config.yaml
num_hidden_layers: 11
hidden_size: 192
n_experts: 32
experts_per_token: 2
d_expert: 320
d_shared_expert: 0
hidden_act: "squared_leaky_relu"
moe_layers: [0, 1, 2, 3, 4, 5, 6, 7, 8, 9, 10]
router_score: "softmax"
normalize_top_k: true
routed_scale: 1.0
balance_loss: 0.0186
balance_bias: false
init_std_router: 0.0192
lr_router: 0.00204
vocab_size: 15148
norm: "rmsnorm"
norm_eps: 1e-06
tie_word_embeddings: false
optimizer: "muon"
learning_rate: 0.0128
beta1: 0.9
batch_tokens: 65536
max_seq_len: 256
train_tokens: 288700000
max_steps: 4406
dataset: "wikipedia_en"
Below are experts of layer 3 (counted from 0) of a mixture-of-experts language model. Rows are named up (a neuron's input weights, with its number) and show model dimensions 0-191. Each number is 128 + 32 x the weight over its row's rms, rounded and kept within 0 to 255. Numbers have three digits each.
Before each expert's rows: a language model's description of what the expert responds to. This comes from a sample of Wikipedia text that the model never trained on.

# expert 1
It responds to: Given names, proper-name starts. First token of a proper name, mostly given names like John, Bill, Peter, also place or institution names (Tokyo, La, Royal, University).
up17:175100130118093097127116178148176146131084132111136161154108135128134131159183131105119116107137146097173141123124115181154141111079098139110136128166135096088165149109075192101085072118153109128117180173160181138156149133197069129100095108123130181121133146153039143164063130096188098124190137171146079085108117136151096133136139160097159202152130097099078132093036082117109094081114111111105122114105132118143120114142105149178116127105178105113152155181127115150163115116063154129135084127081107105111112166139134118130091146194147170158160076149192162128083102066167128186
up18:141113096110121139154161133151171129148145137132085114133107128114142109118146133134171103159139154161099166114142137127093113150121113117140156131167114159154073142107134136209157110146078128129179121076062141082103124094126138169099101184120129147123143096128200121163119182117152131170107145162081154211107137098123160115198175167112149174112126143190109085108082138110085180120088068102078114154116131090138085148084167107203125121150095174124202123148099052096081182100133098104127111185105146140166151183040154112132161097066174172095160141166133132154160157112096107130
up19:124175130105107082125130147093140101148112057137140131156083161140115105057130105139141146125067094124179121171142141157166113135088202106028129143079167165151082086104157174122147089123098135092121144151134126090126175115135157181117165106153121133130148123107068135098208085118130157128146153145089161106107157116103123132139133159122158161110180153155077157150078132177146110117099146158107124184111168197122138163150117123117073207159076151112172103138116092105179137112168135128127112099106200122125101180053088086158158155115104100070094166136066157139123095128127118178
up20:156091147112079156105151181144103153129103155159103124137125117143149183128146117177136156057079108139174202116167146163144153139114125194164182135187151155126118118162246110151145135180139128113095119118168159110145131138182117114126138077115101092119104139102110118108159063137057129136172138129151085153137089149134113119088106149116136141197108154089094087095050110103154159141129138126116128114106110162107101126100174108133109155113095120165098166111100094128101139161110163115141154110112099142121174188171137131086093163099050101159100092128111166188111045064134056139
up21:141166143070071132131201153125157100157138180117122163190164113092132125105154084103064098120140132136139160141121063074129173047111135098154119154092162155152116125118131140164132077124097109126139182111177106197188063141131081106131063126077110144104150149108186114160110184146161105144135148136157108171146129132125127162178105098078139120125147103202107128141080134091128115154104139117152158118110074162092110117142107098154182150145099135135089123086149141181100136190193127130120133086145085115116116137110065075169145185118137168143133098183115149153171089097095058140
up22:084080150126132080127168069144150146137184171122161113162174179093093163127144167140132125165129166090099161074127132121095134143109151091112147133178090097128176126102165108080117104121150084138130104119167157099176153201172102115083078081127133159099169170150082104151132142178073182100133088123162115083116153130156083077122132129095118151086141108186112089165120127191150115140163086176135073138139177105075147179099125097117171150153134171124148214120093097155173130140075117125110128169113137115160111156124119065117127152093075071150119187135167123186157162158162119106
up23:068089109121106140170146079103099094161218165107138131147094129073148147147125060130138090093130135120142126140119143150164133115110142153095064150164089153114088088187103159134141155081101102156080118096092185132148074114137089151088108100140162098127124072071075136145156100160107162105140176140052080153129110151204128100173183118074177092106073130121108100144117133087173128073169137114113133104151150114127145136070178113148136058107131152100169146111168097155145073108120137110106087136157161161089062103121142059155101146117110114162123133108063170143131123101125099089
up24:147083097150127115149122126131143138109151174181186146111095136144143117145122104126074083101162136152081123060192127133190125105103126082118144088195101058113168155132116124143100125205066119159138148161117125092170134113138189058146140114179134133172166096085137164125116173099130158116142120100078112088129188105081111133106156131073157092118155074116099165170118111141159151129093131098102146173154128154180149136123162147125156105192126104103126128150110168125161120114099107079109134133152179052134102119110097145092148160201053211171164150109145160150140119084085180145
up25:123152139110154141132130077173110114116167140106164136177085173157175072118177138121148117120165123101131116170152147132138114153092121153181140099134173143127089130100102072139115097090131142105194129120101078139138144080087183134126149169152192046111173062134080110131151130118150194140111073134114076100137225134143179127087149132051148179116126145133186146183077139107137148105104064116157152093132133123103110134128121156148109158151095118152079137134100127063117127106098122126097128113208211107092151097114110209109144099144099057172185135113128137105130117138116138138

# expert 13
It responds to: Infobox and statistics words. Units, symbols and label words in infoboxes, tables and census text, e.g. %, ft, km, Coordinates, Annual, average, per, land.
up0:142080105116118097113158130157162128099164183161174175124089123092134150115136085097132110123080172087103134106177145063119103108135109118110132206156170108179159161129134109111098154134121155161162122053089159167126178140051105152170130176110080156063156149178140153118105169130103148164115137175111190144094135100117102054105163144131133136091140131143130125171145147084058083127126199080151120146170153143104162117160086144088104098086083116147104126116112139132139135093231113085183114121079108083088100103111131140119126149157100137119127130116098189143198103148185126130
up1:066129120109100155095150127149117095187089141125161105091143117129130179110145142163172112129177109099120137123117073135082132116173105109147122082130101127116158123128157124174118204151098080167090150177117102062094156120126112122135072130184090047130070058098149113130089149042136127115152140150168162123148123135107059094195116161147064150120129172119157107111108130085116130166187119100175122132106086130083118199175099150112111109122126145172155124095177116138127128128159166042128175155111114143106152102124122173070157134101200133150181127134154122098141122175171181112
up2:101145155168164098060094147170101136136123172143135149156056117148147106116153168140170130126135083181098119104170100126107180117143171124113144161127128163100158125156159119123151145121138147129149113139185130160069085186136145126130154075101134062082084192148124182148094176168118110150120162146088029142126166108113136104147149122102139100150171126139105092103072087079106138156099175099116152148121159143113117072202164133174090084140106178091206168145165131085082116076094104101081118127154142191132150105096155159159127095122164133175083099099125115063083132144095113140
up3:115107142081121108101096110129050134113120162134118130140107139129038194100115105130151087076158146161090164120062120131147123116128063099158182038118163100073173142098083150161090069144136156141100126136148127142142159154126111119157093120143144132137131162094154094152143201134158119121110075128139071128159118098156127093132083134103105133191169100129094087077125090082098165098127150118112150119155130108089167156143157130136138104158096117098160133163161128086161141170175171155159058160043190145216153152166121130112109127107090123127131159152048162151147132131174160115
up4:145098144124122110092127200190153085134163136134167193163055173091171086140157152146134178178065147094117194093106138101121120115099202093133106114096105127128141106167138129182145161117128162175126127072136100150159074131104160101096153150154099089099183116171119123145139129080145196105129100134149080169138165116127115165127181153164178156118098182142088120123072165088179143104048169092064094139165123079168106117097144103089082133132076130143211126114135118158120150100139104156174109116097127125134126116149148077121128110186153099119144132068131138160137132108158098136
up5:146099136112122133169176137121131103153143153128095132145074134155096163129056165156126137105138126128159127103162121091122145125159206144162101135144103164212118135165167168157132134067074079120124114154127140090051106151103073128156178140093167123123123124117107139086163143112158115067150186105109107122100077139203132107131168090092180086127136061146127113138169136075118148046153170158082125112092143134128100081125110120170108152140153201144130102140062133103128124149143143173194060066156120097148152103122125161111084167146125144097166164133189079177134120121117125063
up6:135065163106107107135182115152130100101067141171132065096144135129079075067150157153127141125169138100170105091140093136138094095099100132124097132096133104103088191095111103162135149168164089143106143080167121120120128169031095160151144190143114108229094109136173127138147149071125158082103179106142135176089124089152139189138184136150167132084154070165108126111189135085137104151095109113082125091120148103140135121162096128166161047142176118124125106171133123121108115136135112191138197103161148146186154097122160103096101094130129080131128111087126091174159109152137099138
up7:125162147150141079134126082188152136126107081086130175146090111153152127084118139133113180121103146130119162138102167124063163169166174126153130181127128115133052067130080127125127102139087074075139079112159069156199135143116105200091110125128183108153092118101101151103139148143120123113127119121175096087083119102138109158164136130148161154139076091111137138068175182141146149099098164134122140133098077120099087103098138084114148130212126100091122105039047125150156134102092131049165130084186115110171111139122158167177118168119124098139125165114076127123140169147134073111
up8:149149152118114094101162151089112105096095123157153185117122139130132082105146169184195113100124131150090169092152148105074131135104074117088131205102112143195139147134088129176175159101119171121127079147142127159150149119199124112160129085208135083126171200075141070174218106168095149082217150120137122087148140121095133112073100110187184164085141155108145122118157105136101176099111134080114134132127103197151128145116122097143118086116147140111110112162180136072102112104149149143092157137169115103153172104166116089155147167147125150074125131119108104134150173091163116165

# expert 4
It responds to: Opening parentheses, brackets. Opening parentheses and brackets after names or terms, introducing birth dates, translations, country codes, subgenera; also by, with, at.
up4:153084105167177106162120125150083133169076109185150120182173147104161123104166098149140122118147121124092115067101162130116143118135136090137088123086102164125104103153140103121056128164109172112144165085113132166153169115124117078108122153179066163092088084149137114113152169109199169104174123120124097127080111168125039127120169062092151133104154075167121185164139167176061123105074133173191091177151148103133165116139094151152164135157100184113155169112156140108106112127190105167070137051139160037155114117151128125133135144120104082122115088098109123110151115130130142134
up5:199090093071125156174092116142098100136108126115131101163180152126118129151174062097143139185124085129108156130145137188084145181160159125125142140090180134118157109142127194124166099116152122143152164135158148140140126096152106081139108136104159155156149074168119117135160134108123212151159109144141147143166148111172156120087223116166114194124102205156140102169150140111173100092088169098135142139130125109243122094163106096131089134161104064129117143105123127094156108094097110151134111112114139128097111148150126090170112180096109214120082085130162203164115094123140100091
up6:068097104095148128175087172166134100115125087073157166170089170116101186112086139096182106120145118209199146122118096176134128250083117131165142145093152086161128160128128058085118149118131125110127115103122126079153178071146137155143144134106161146129118120172164110123121102111098135177148132121137060105097123068139120100155102135131105116147185103148119200152115152155099139144100144106122166103113174115100100148121106161127156135140109128165180179107144102119172131096160101174128119146084071191132131144120100091123037129125157135107148156102154125063138178063127117167
up7:148123099158139176140171138146126143084199127125159085125113133151081089089160171108147094077112141124194111165072106088140092093157091065135100145124129165082103144163116129093178072177085114183100109131102110092136162094148069120140159124133181120154139090158142133119088173146081156076135110098116165110082085159150126119144103102103113113122159097147120104091116087120117142142052156198141135056113103051099112110110126110186149139142145111145150135103196112117145192161091129125115099113082111158121174156086110184093115174186133136108135104102158120187091061138180105092
up8:139058167114115158119176181116088135096182154085132086108130189134130098090119095116111122147083108094132167113111152122120159159158119130101137163167183161081141133126058090112146116122072097117108172199116172126120166153129137119092131163145089145117131142121135097111059105189079126070121095174144101158122063120124120111212138138177172086068104067166140123188118195065124152119147121075113077111080084135144140147110076117157085120177121135119137199139115100130104138081162097146162135150149088164128152133158140109090120157175148159119097129087144133143137143082088090074
up9:155189101109190101146095089139061118170082136097087103096098113070147097117109150117107160174118081123135087094143146182086140147151083124143114073057123127135185169140120132073124139140145187100149149129169151154154173155156136160092114110114125115115141114209130093122110097131122115119114129074088113115094098120080074145150132062114194094181134125088139158088143111164087161137140122141172106097108057176107141172122084104113107127170166098183044120100104111125095173173086115090084150086152099111157152149158095123083049171093118135114124108107113071138130141150131152130
up10:152139131124135123113102090164105142070109128080103141184127176135113145105130131126179137174176080159160144120150153124132126139072089099118086131150142115083098178099192180113148081177131163073107117184091172087117104107169159180123108138144113096047078103126137116123061133127098138140135153082157117119154082158125107096145196149165151121132133105127140133074137122083107112073113099162139149116155134138149170142136112110142083122093064165059147089166060115145113165153139048180110132094141131106138186094133177136116130091095087147220103065159198088125109127132138117131
up11:128124117129086147109155125140095147078120106173152143131172115115090078128146163093118124122135172174080111167117096106090087160067085096159144101113131123133110105110112078098158170088191161122093100118113144112148105105125095149123122184153145088080135069193067100092106131114106131137145030070104140164160110126179147143118125071163107090112118122197133089135172121128174080142119156138137120088100141165102146130127119119146154135172047108114182146102173112155120165093164088098134149100162131196037199165132099151171112157146211115130152138136102088102118094097132127176
up12:071121153119091141197135098127150179135153140169119160082130055072141136097146135062114188111131149148152011095090123096126037105141130134084121122122115135118143157162104130105200098118129159085154089138180154121136151193105165137185148139104172146110154045147120118091118084088058124145122108079098109135135147077139098138125131100110103126112150139133144125105131124120148109181115176128093196171134186128118175158114125200093123168135150170131103158121158134138099148178121127117070112095171163099080127131138140097141124174116106100096084172108085121129184161141101124129

# expert 18
It responds to: Proper-name first pieces. First word or first piece of multiword place and organization names, like New York, United States, El, All India, Che(shire).
up13:098171095114145103175127080142216124136127171091109049115121145087150123111084122094206182143095166158160174126093100082137110116123161162147123134146099134124080141205134136179133153176085116100099194078092084145176130079137141067077096165117152161165127081076105137139147103159138109148166149122139134188154114157123084108154120125091097125102163117126066174127194133150172098124121092122137094114197130162156148131151113119119172130113136114146140145187109051150132097139132095127155107094115139095160117094168102148143092116097119070151123121117174121201104168062106161117
up14:216107164108129094000182107111156134120122141169116084104157144090106096120102133145165143109099108159122149156049159135111118137142083118120088104104092177116096184148123164116175090126104075191098102127094143100093143183108137179158117138168106119108122146146097190113157087148111078139123220120142113099130135107189183134140190136115152101130141087092118122127158103159114157100108112103128179130087116084137122125171109060104133082084134146175124144104134130119148134134127067112136173074108097173160151093153197104181125131150151105113179130148153095149107092109091103142
up15:087126168105105097091077132181159104096129073110209132153115077136116162113169133169081077137119103176135104118111090144147163156153093101158147120124129090173198119111144128070100155140090140132167105142153107114134174104125072077138156102132141080141128123136139130072147140149150075143141167142136177162100141125087152119155149098136151142102077085122128055168149144097156177177178091152115198145122098128095150104109127147137085166136113085092145161127126162102139183165183179172124140176158073080116164138108163087094102142168027094098100101142139117185164091106103082146
up16:132141115149106169159145054071126051143097159117076134210087121147162182110147121088116129142154155121163143155194125117126118127106090055066143155115144132129148133104193140167136108140112140135181164123209090101168069183142124158098173192144128158153214127178103114092137100113103141170155159083145156093184082180109168183133138095116119126090087136161119096085145159090123147076085114123101144117181088104118133160115113163114103147143132101124161072177135078095171160115088138075126154113156130088123123143135161164134078131117138136147168129122149176098120138121154152167
up17:132137164123135110140111114080108114128159140164135157120124088140075119148105127141125103135145166095156149114130150111146111180123142120004157096145177142188133103147110085160161137154185143059110116150100114124118169165187159167123108063065177155096132149189121111104116099137158181081132127162108134181151107129192116171175131097145155121091116143147163102106105036138151084089162093157146094158094095134140164100116163150196070117103096149107138084113109132054116140109105146139146052159094139185131102173145137148128104154157146108057159180163117104163114119109123086167
up18:135088118204075022137164130117124141166131099135078123141121123078117134114100148132132054094195152097082171089127117052093131111088185117150147119136116106125127148131169089093157109132033041146134124130116085095163110119099122092149143106118105145091100120113178102147153115133172115139078143140095103165123136176134102195132129111199119130099064146062139133143149117132085132133122082158133161136114146169164191193097142125090125128115164133141136180103092124089111152116104102145176155102130146122190162142066112092157139162175096084127112184130104120132143175132141086099
up19:150121163126155166119071178144125101172123095167137158127194151136145185128154132121170127150122172112145104136130119098102196170125145163072129128163142130096124109101129131151157122049159078077139115162109185097158154107158182138072072123160124142049123159105133081056124115139171092087102133060114144105162087131082106158123072164140168103135100146081182116104090129136137095075139112141127141126180119158138120090162131150202116140141094167114160119164116147198103183145147114141084141100145063164150092096138144148118054098119120206089102102152152114113177122085110153102
up20:138083156160075129169126128164091077132223147113139129168121094101103152037119132107213108118118175165130072115125183089113167136136128132157119163128130123101130126082114099147094113112165120126117176083087091137134121150108128132085134128172193136106107106058159147117140125164076159075118189132096149132091120124123095098117189127115156107108132046184163102125086123121068123071127148107134052125184144114142125102145078109121131114118109100152114143148163168131138133111145154118148231141078127089155126053176161132144069118109165096099102114173133139155124125104179108107
up21:188116114067143140142141156117101149152137137163149170113097145116101153085148047114088182214133152183175137097126164090150119109142113109203195115131130090118077148152101096110147123135187112161134115180137068121120165101164110084171127141148138130112124097067071133057140068106097170145164100121132132140108108191168115096098099085146083159118131142112101152120105128109114157080095101100108170183142105145177122177122107133082114176108075140119130123131141124154137153166127132162129117129162116099143083095155157062093120139175044127152083088065166137152165178106102166123

# expert 21
It responds to: Acronym and title pieces. Capital letters and pieces in acronyms, codes and institution names, like CAPC, FC, ChEBI, Academy of Arts, You.
up1:129107087083112146106184091174124136169155142144112175148150131049147098187175160111162179146161166149063134151103099121202119107113121173146131112144138113144115137109163130063106122170128107088081174148150129094150141173156145120174178146099097097150128190121162153155098147146195161158174096072112114107146150134052157145181159090191127100143079070099145057124123120127140109100174072159151130140118157146128118134163100136107075124116112124212129125161090086157091134126117180125118114150164130116164081097125101158119116060120064180134126124114123091156103144057135115120
up2:095112124066148110172123122166111135117129112109174104185126171105099131190136161091201129127142159166089158107168121079161175138148100103089170142107140122110129138134107070085117136115093125155159052089073124148094155115160138044166141175077152116123061146099135128121069153090122139077153167170138129167124155145129176132119117107125135081126101082116122157082115105149189160149123091132144112105170179085109107131185112157159096139064151159097165162129173102163167107163181096192147133121115096140166157077123125093086144124117187079146161082121159064143168081116083103124
up3:128096138131154121059163112122104101108137179153132180128114118096071131147130131164184102156162090074183180148057080105185159065169135137217098182115146124172078103160122087143171168140093130151168104130142125116099170132124144142116171123104130140140139177154120086185112171140167103140098151144131176119149116143115064225108129125123198161160113059104129112099139060124107136074108099154142153096106106136131161151120136102108073134086129137135160186121145144124081157133105144108147139182182125152133085119137162121107040163090170129112096133135109177139104157134123102095
up4:109092109114119124149121081130105108076076132143079085100132126115091100142098134116122079092211170138137119058064076133132145168141169122148044102139118092083170142130128124148142164117103131101121093178124124142170082134126113112118085145120183136182126157120129101062063109123086150144118094112139155137078202114164106167146160135132127092133111110081149134119097182124112141139121130160158078189179166142180116121163135106170170120091094137130113132092149071141195130108098115110141147125215139158149112130193132174110214174092136155074092107144182109168157153096090126118
up5:108121117114132101137135097097102182130121155118090114083071145150114082157198145200070082140132172146140100116090191117147154121144092147167135152108103139148107195069155075172102171053073138158134150143055080078167133105146120086119145128111041135128102119127171142114173111113102113202146173143064071147084113160095093069120136112090068071113140130100145107112155124102101098107117135094121076103213148089115102139079133179101121146140125141157129115138149138117180166114128146108124122122148120142086132079159178107129108070136142181125156131127153133097083139120177130133
up6:173138099175127117120112125175161164126153128117147128149152124105162152054112061168074027178128145132184026162102135126111162099146076128116095073089147122084108147184124144138165117118119113144125148133078130186127149109147127107169110126127119143214140146114121145137125142122118177120073099157156182125129108114144099140190085160077126203179096173090097155144124138110132114143109096085108172097094140168111114121140179088149143121083132218145134075114123157137113119131133173194128122132106077072089154163177158156154176110167152126153124139138154108110105109160082134158
up7:122086091086151087128249060138181160108056122121158118180140128140108142133090108104154121170114171122125138153157133119101138152118136085150119140136116105147113129135100120086129058161148156229179119108128150135130092157119085083138147118156103079181108081099112182092105188078145144149102107083128135115130091176113116109123163129111148134160088129189165143111101130121159168177124091157132141121117160095182156182136172087114082120079104150151131166151128157133182204087153108110154194111115105136174096151135125104090102108089151131146132106110111096129192142153152189073
up8:147112163152110136146122195134120098140151059089078150194143228126105183175143138095186136145113049127129140103131092125115104103153124091155110187135143142150164113125058139150154123037140088153101156108119091166121146074090121166084110068094138186136151158169136080134157109130156203164156154144158153081138116119162137130081183060098095136105161094128122048147111120092163100130160117127146151106120123075110146146135164123119120093142124181157093102109093055119105174121162072120156131178175130138157150142144134145112120142110142112096128142099110092117155085153189117138
up9:086119184109174074080215127131136152134167080149121065143140126059091133150152156096137103127102123096097131148143157119197125138133144108132147101104186084125154100130063162121088165127097163104084134140141159152140146142121130157151120118112177157122125117125128124098093159176138103118105082153135116056073143073094073077181120134180147110089152149121152183179136171110090144067112097175167132097160168133055116093147135152049119126153137171091137145092096158158061182142090094143185154110122090136147156150147147135127162099179128140152194100095130114089091152175150137120

# expert 31
It responds to: Lowercase word-initial fragments. First one to three letters of a split word after the or a, e.g. dem in democratic, bl, st, cl, imp.
up17:166134141102166094146089134121150130105142102114157122078120108118090124188129159109081168161137136169124102063170127232143196141125143149063101104101165078109072157112143084107131194160092101107129117170172158109181143146139141163151134093105118225147140133156129158105116116074133181074131144110125052139107130160062136198108173161154106136140165102122159142134110142125145117086135113193095159162159130146087145138128131051167106113116122102086156085183113133159108175125131136126171082109137123096167170153120149142165149139085091170146107059072174109121116135147108136127
up18:091151116114127083162157155137121100152168146113175138149166136153146151133152152113111149188171143126170114143155110132134050074097154081127200140152205128103098182155039127106106186154177109143148148122154070109145127053149121125125117146162125158160123152173102132174123162136166088125127174168088170142172109146101129128116149094071117139128123172102116176150096065216107135141102142099099074132146148129087157140079173155139113129095163149137125122137146140110120158103071162121160176104065078120075127112105094095127161139198094081161199108106138152144171123180142146111
up19:120169127106116125176070156094088179125091122144163113133118101139184083109123083110123132117134161129100123106074185076151205064176086087137123089177097138156151105119148139143159146079127146073147152138121157107117141151098152108124087130127142083086072082080132166075104154108144126160152148101122120133108104098128118189103153111164110105141033170114111100121106096166121122100127098108147125160116085153158142155090115130255084111177130178144110137117068148135138133161169092160106126194149158071093138147110118101140207060169111123092095138156163110150115170113143136128
up20:124105197105146074155084126144086120136073112132130096118148167132111102184108117084136097146150130183144111140130109138179081134085138127169168099072195165090116094118167119098121106125125146056133121234136151109087114149148109115095131095180140124121178127158158123099179131129120125145100137119175156133177115136131174137129186169105181095170131126106202083204063145149114134114114089143163129178077182115108113171189118132131069146140153141149150143132151086119161157101095146127191120194134156113084171122177190118090085126068101145139125108141141108092160081133102151115
up21:112115095097148151151167102181127126136135128109187116169194164078109121172103224129119133130140159146096129133117095111159138167108146151185147105124122121153130089117049060150105141114137118080143108155143110135101173150110133134173093127104102186125114096078155121069171109113123081090125161102052095085097133037137061108135122095108102074130153151111094160103115124155136121158157131154125147093139131120199090148100196058075135055072156112107114120086102088147071139110165142116140118145161127187154117112184146144130105151097160098166135105187105119114094131128141157074
up22:163093126119157132153135122138181127116148152102154140030179086111152110172122131097129158131129151079157140124148128138108163090132137120172135097199135108104044094150104146121149098061136160144075139141115077130117119145138098090141150089046143142092169122106197147117111094131114184170112135096166127179131128119100091132117165140166141140108121143183095129179121061138180059112103109118109098128151115050150090117147127069119112133048135118132123132174163060176086159140161089117074146112153120091101130125088140080111061106126121111098133141096073106070117150084162159072
up23:167124196090153141139129142099106135110105149110153180142168116132093147136120157106212105138109160118146087145176166085112073154099128118178182079109111159112112167107124113097160134164126137071143157143156102151143035090145105093169129155158109179135118162110160164098120121147147152067140175113105135141140068155146159130162147184168155112144063171187109103177217139105140145139169177124129182166158146110076145097099168166128107117072172161031184140172168166101119137122151109102150088123130097148134114127117084125139126073114185139121142125142142157147134112176165096105
up24:131072109149136197090103137123111143101131098083138155148145161173130090148111075100115101157127132105081151139120070171171163111121085157112136123196112094078164111156141146110148111105187179037127081170141120170090127117127110103127187159167169134112162140126112079143143167092128123163152118118157092144085109164183131066117121194074184137131086116158150110119115104116106144180075141124113175097199145148185105118097123176158106114204100154140153168132136118061140089149167126086144073128088147117165091143158063109157166136117112116145132156145174168148082080083135104142
up25:188136117155169162133102153140147164139184096105120078113107122125121119095077152149173167090095134158145149152094051082099142131127169090190096166151144168135115141127120154133091120095102123099129143133111149156082106185114183114067104060085166053199124150134139148129122168166121139072112091089061137190128113130147096111162170171135124178171090113084079120144073128069114134144138142182094172124142136194117142126124112077168157097122109151084169107132181114150124127120090099115127172114141066178190124168151109127144159144124112091144106104148185136167135069160135144085

# expert 14
It responds to: Articles and determiners. Articles and possessive determiners opening a noun phrase, often after prepositions like of, in, for: the, a, his, their, this.
up17:098137123197173126129161136108126141060143065119145125123054134081095075068103068101164116126121070103069076118134115086056132094106080159098115072107113117129157186122115119155145085146142143174182126106128075178099065111179162133128112102113073150131159163127100125110161111106109103114161116055131144134110100136135102133179172133129127118082105116083105099112161091089152071081113116130077126184119137120136123144064161147089170095110162171100181131185124122142118125088084125148132114118134110102186085121114130081078128137125103210061145149115150111123113117156160149094
up18:146112195127086106119176171090098118103134130114066117154091106112128113177140130088120192116043088113116128121112133143107185141158112153142121112128144140047131085126096072134126185167151116103138094134121124047118155141086075137131101142144093158092166132121122151131184157142205144175150154169061082067133090122161179171154146124133139148071120147121103117124151158095148085158121175104096139150085146129114172106133157203130121153134149195184148068143110122138164136115143064119092097178146171163090143127070091132136094101163129118148133161121084123069104143107103198130
up19:116189141070123142181093159153148114086108145142165142092142121081170091078121152212162149097146117097120129121094159092139178156146092143108180115086146172102089113123113105096137127141137078150120128146141111107119107107115102096147139119152119118109110125125118189190203145125078062090107111081140086071176158125134144145132100125106073109185120102130106098125125144077155123119093120105183115176159188094114127158169180117169157140100048176133116142138124137165191148222168116153138125091095099172062115129134116189079119084126113164113137088126121165105126062141112113068
up20:138121140158140161124118093136116130104134146133088167116131111059128148110105094091174143129082110165142123082118149093103122127151093157150161127140139130146156138097179039071129123168121159103120101105138148138118158067098099103188092130144136081176208076113143176091133127067106106134121145106158140095138114136126139145143084085134086129152122135170149137067122087088177153129126147108077102123177161049099119118218091130197097138097133148133144155073108079151087167135129122163116143119067095157123141130053159079127089091122053115201187114148163123079094135086173149117
up21:132165117131149064136120110124099108127182095146163107156074125143107168169099115130122227130071084147079117132156120096126152162202137062141156168099171131135142119157096125160163109070072104094178140128152146115074073159076141130164174093118093113180196122133172102153163146215118098114191141112112070138085080091105104143132113107114081146152123137149108121115097149099185134140091145158072164132118170116115145127099132126117107130101137139111152130122130159112121109147102058113066076134159134115148086175167138158104113135188085094162141127121121123109119131179083037125
up22:098102078110106116137066092106155136109181188117161101103095090182086128111197119153162166162109171074084129136098178099191151118126139143075092159166064104131137086143149137172144129101154111133086060134105146172140130133125177122140144141114116108142059096082144102128145156072137161117118061110147066180119078140072156158106119154135136123074094129078069128158129193121137156134094149110123121165063138103140052113096105100117145121134167105148113075092130163126082123117150126148052094068182162140119101098139140108091123151097118161117125179150096140155130093084108093091
up23:160129221174128150150078106166124143162110148145145101112146125090137132184129103115143150153110139172158110136108100138141032185103141149144114125140152149079125097124138126140067149166138153107124110119122128114118183156179113132101158138111064164177181117129153152084127137112133126100158112120044120138091149164196154104109185191130064158131144065130083124167132168089061129125103102096138127147112102125117134229104112155176108167123159164084131089174164119063127109103132088107122079108120138164114127180096162158061124144191113167110129102137190095096082126105130117102
up24:135158110178126119077172084146141165094132087079117120071073161100086140143145105109115097095138162147113158177124131134218099132107113158189064088100162188116137144133147094154103125137100091088111131123115175130138132161141083118118111200071141150105077091065053139160160137146130144109111098083110119167098073192087121118088124092133106158149153090085076161158126151151088129128178111186142061166125107170172122123129085133125114146176115051154141131137186117118082091143137089151115155124177120151121085089091126186107094110126109111097091116155109120059131133122168151107
up25:186156105118143111116095100132063139128122142162099142104138188119121127075171143113146160167152112112158145143125092148104179144141073138099090095099107062095146130167149094097102155149086137142167097181130117111212176128161181093035130173083156159130146108153128130083166193122076181111150114185133104080089102124119086123165102075132087090122137120173119131122139113148070149109121092118152156095147101151136088120138158176087109168119107111175120120109119117092119089078109064098108148129139134141136138113131094070195088078099042146129194169132127122109125094161136157068